Weights of a small mixture-of-experts language model, trained from scratch on English Wikipedia.
Size: 8 layers, width 768, 111M parameters.
Experts: 256 SwiGLU neurons an expert, 2 picks a token, a sigmoid router.
Below are experts of layer 3 (counted from 0) of a mixture-of-experts language model. Rows are named router (the router's row for the expert) and show model dimensions 512-767. Each number is 128 + 24 x the weight over its row's rms, rounded and kept within 0 to 255. Numbers have three digits each.
Before each expert's rows: "comes after" lists some tokens at least twice as common just before its tokens as in all text. This comes from a sample of Wikipedia text that the model never trained on. Tokens count by the router's weight.

# expert 8
comes after: " |", "-", " (", ":", " \"", ","
router:137177111166069123146106151162153140109156197142145103153122134116150111116118107134141078114112144135111122119131125140101134132167122079124132046145121116142120136168167136152141144140113170126129153155138143172148159161112118115172121160131137159176111159203116154131149102117150126164135119119121111083155169124105124125107130136135156103064123142157149088074114127135098139096120137161096131121132106116154124161139140128113143146108126141092144136179156165116140128151136107114136127125126146117118095127137120147154125145077119149147144168116116076107139135105167094121126127127120128114127138137173123110155130184150173120115121138172182134128154103112112092094155157125113133137131145132128152146143136155148129104132129105073120104096083119125131127142128151

# expert 3
comes after: " of", " in", " to", " and", " for", " on"
router:104126151139098140140088152117140126098129112117160126112142138121134098114128143126119110131143151124116173117098096124098125160134107128097139076115114166123116135158140134140137165109134142106116128107157155123116149117116142167160139137125111103148102185128117170119173119141167090148139104122140125141142116142163146116154120101126116100088111139138151139111091153101149128139149142136156146147115110119146192152159176139111147124155133156093148152111151175142143117130154110131158106152108118150121152155110115121086136121107113135181111122097164122116173119084128150138138082144169134139143148094134123111115115087161146139115147106140120123077153101107119097134144154157142167152079130108142152147149159151087142166118134127111116097128075120117142125136136142

# expert 2
comes after: "0", "5", "4", "2", "3", "7"
router:202136111143122116087097148167130129121139155109100157149123101128139114099101163105122110148109105110101151144101142121131112128100138133159135126159127116084103121127134112119147117089147168157119131164136108151149169132132119149151135171127135130129151168164142117131132114102137099154144123087121160121106141113132129106109114120125141101132149097170128076159117127109123101112139164126092149119132108144145087146125093120110138116122138136116160139122156113142125148129110158164138128144122111125159133098118102092128097119113131114140125143113139123093155106125128097091162137088148063153117112162089138132176116148115138087145147157147119125148109107111154107117126113115106129153089136126122151132151150149151120108114181148120128122088109128161114128138116148

# expert 10
comes after: "-", " was", "\n", " is", " (", " were"
router:152122130149117136127143156133142119134110119174121129144151112116160175104111105130117138125146111089105129182141146125136165142121097074155164119138135084108108069154149075125135135103159156137142164067120127155149090132174140122143127127132107111117132139158138164112160116120134137139122136133116123126121140158135109089117053121102166113118123096115124124110144122148091128092141114147159106106138128078104151119136116130113137110174144110131130120124158129084141102106136178142143117144119155126143095099114121099144169140134140094157145150126069136141139083122124135141108068112101133107161133161161119109133093140167198131157146125117109125153125103107099104094155140128084088156109144103097123185113138147176147129138142113124083110109092126126154154149062132

# expert 0
comes after: " the", " The", "The", " it", " he", "'"
router:115158117111118105155135114144180124110132123118161140146147132112140106129123129106112155130126111160083108203112155135136086116099077156121138088117138119084092135082107122165162110131114144092150093113140120108172152151123155165118099149107127154175118159124135176131117118077112110122079124087147117113113147132078122156105117107134126079143107100139093127098077160144127147076145138120128175176122088128160074132143139114150117139128151135113135121142175147133171105104123132137143131136150126099116097115113119132113113123119085147139159121170103100116123131108160157119147121117144112150145168136102131137144192143146136132119105111118148161101164141124127056140148117137116165143133142132127159174143137138158124144137155142120121109143121109155124141162126085

# expert 12
comes after: " |", " ", "\n", ".", ")", "=="
router:155140136179091116127124117137141151123112140098051103162130142151139150123136161069125119169129130122137138141122088159134140141154177102160138098198126145100147112101106114114140130115114096107128127118155058115105138113150144120127189204121156135128114145179176119079130107140170130185131131117137111125140123129121134160139128150124155110118101144169105101134124110110161141095136130082116161118132132090118118183138143133090153164157117152105144124105174127146119163125110165109147121114106110084134130137167119141127147116093146151145154161124122075042141147127127119102130134135116110177175120115134107095103157148127167121145119113116148149123169110104129116126108123134122145147101144109112158161124153137112094113121135132097110104096092115151099125120145099

# expert 13
comes after: "\n", " B", " P", " S", " K", " M"
router:133173111132161135156119167143176132099159154149159120113085075138115163105114124078183102118132154136179102130114108135127126141140054153141154106135117144092119111174169143170167091126162184154094126131131153162123142160166101135128138090071141132149105156142156129153141120119123123157154168107114116157180137148110131127154086106165110134126112118118081127116089140114125167163138098140083135153113139133154104142112135096123097115125130164137133132119131115149110098128156073091112081136148122116120130074085137099120137131139127101116132134138113093143136171126157165125119105177112130138114115148126122116164157118136102095145141135125085115104135083121146139159199127095105138120104123122142129156138122128151136146127144136110114094108122136147126121138121118

# expert 4
comes after: " a", " the", " an", "-", " The", "=="
router:164120104095110091134110096153129134119109139087153144110146097142163112100129123113136119110143122162127142164134113144107117136127114100093158110128122136110164133165108135150116099168128123143130094158151155122137160131119083138156122147127159160170195142150144122124124103111101128113146137118120077120178110093106164124176078089146121083156164151139097141098108179119077129105106137133131146130115106111130101125121099113130132156109106122061115144152158191100156105137115122140161116085148127077167091130146137103120136122117124139121153134119076105143169137131172135099134099098116085153130150102161103091123117129100142140140119110157125140155132136090135077129140138121129136154141152098098133139140146152131143074129170131118128116122122130132086143129151115

# expert 9
comes after: "9", "0", "1", "8", "2", "7"
router:137111141143190124116108154136157109138160103131160156115103123154145134151142102119103125147105144130112105172124069109131144147114129101131104102125142155087100109159057127152119144112121182151107135052152128114143103137169100132131168163138154120149110175116122147130209120098135116131099123102111125136126139066138150119105131116105136105093136107126081123145083117095104109118153153138123145179098103134165103104138131106128156084151111098115126168094189177147118130132130154133095114157123104129163121121091128093125098127088119117146126180115118110125103143109119148066144140105128111136115143128144113105112093141158129081153114093137106154120137164112132115101118153118108168195107154106107083122084129150149104122173174128106099059133129138148147131161114126

# expert 6
comes after: "\n", ")", " of", "4", "3", "6"
router:161135091112128125107134126141144150102106175135136087108111075106180116120114154168151136131137147137126117136098119144124079108108115128135123160109108143076130117142104150164158148097127163142122139125132131088164104122110102129135133122126149110112126139146148130135132153138102063155145138076133098113154114095095147120132127094126164110102097132085133142127104111150139130083153174151103157148121097117112134118135113137186178088130047139105165164120163164185173140113151124181130130118123136108153090148096119137118103139085130163127102120103126121122171159139118113097151111128116076177162129162112090097109137130139096125164157111120137096144122123132123107090131168143131161154103144141120110155161141166102128127128137133104134115140140116150109160173140081

# expert 5
comes after: " ", "1", "2", "0", "|", "–"
router:142130139107146147136133133154133132103133100148171098096181139111150123117107121113141121150104110127131123158118111126120139108109136121112141150100151137106141100122120107116143163128144128142098135133168188130133120169128145100120123086142098112171177115136119095131163117148121137132114112142127131090117108120112144151120143120149154105119148138118127094139116106110103152117125127103131133123115145114103107186140137103082113100146119100093121178128161122166143081122094138155118114135182090124126120120083101122133166137081098160146135142178098089135116148123114121109139112183147115081134123150084100146146124119177121088134104116152138117136145114155101127126126176119087149149135177124080166160170137141117092171137142134125144143064147145142098120124090127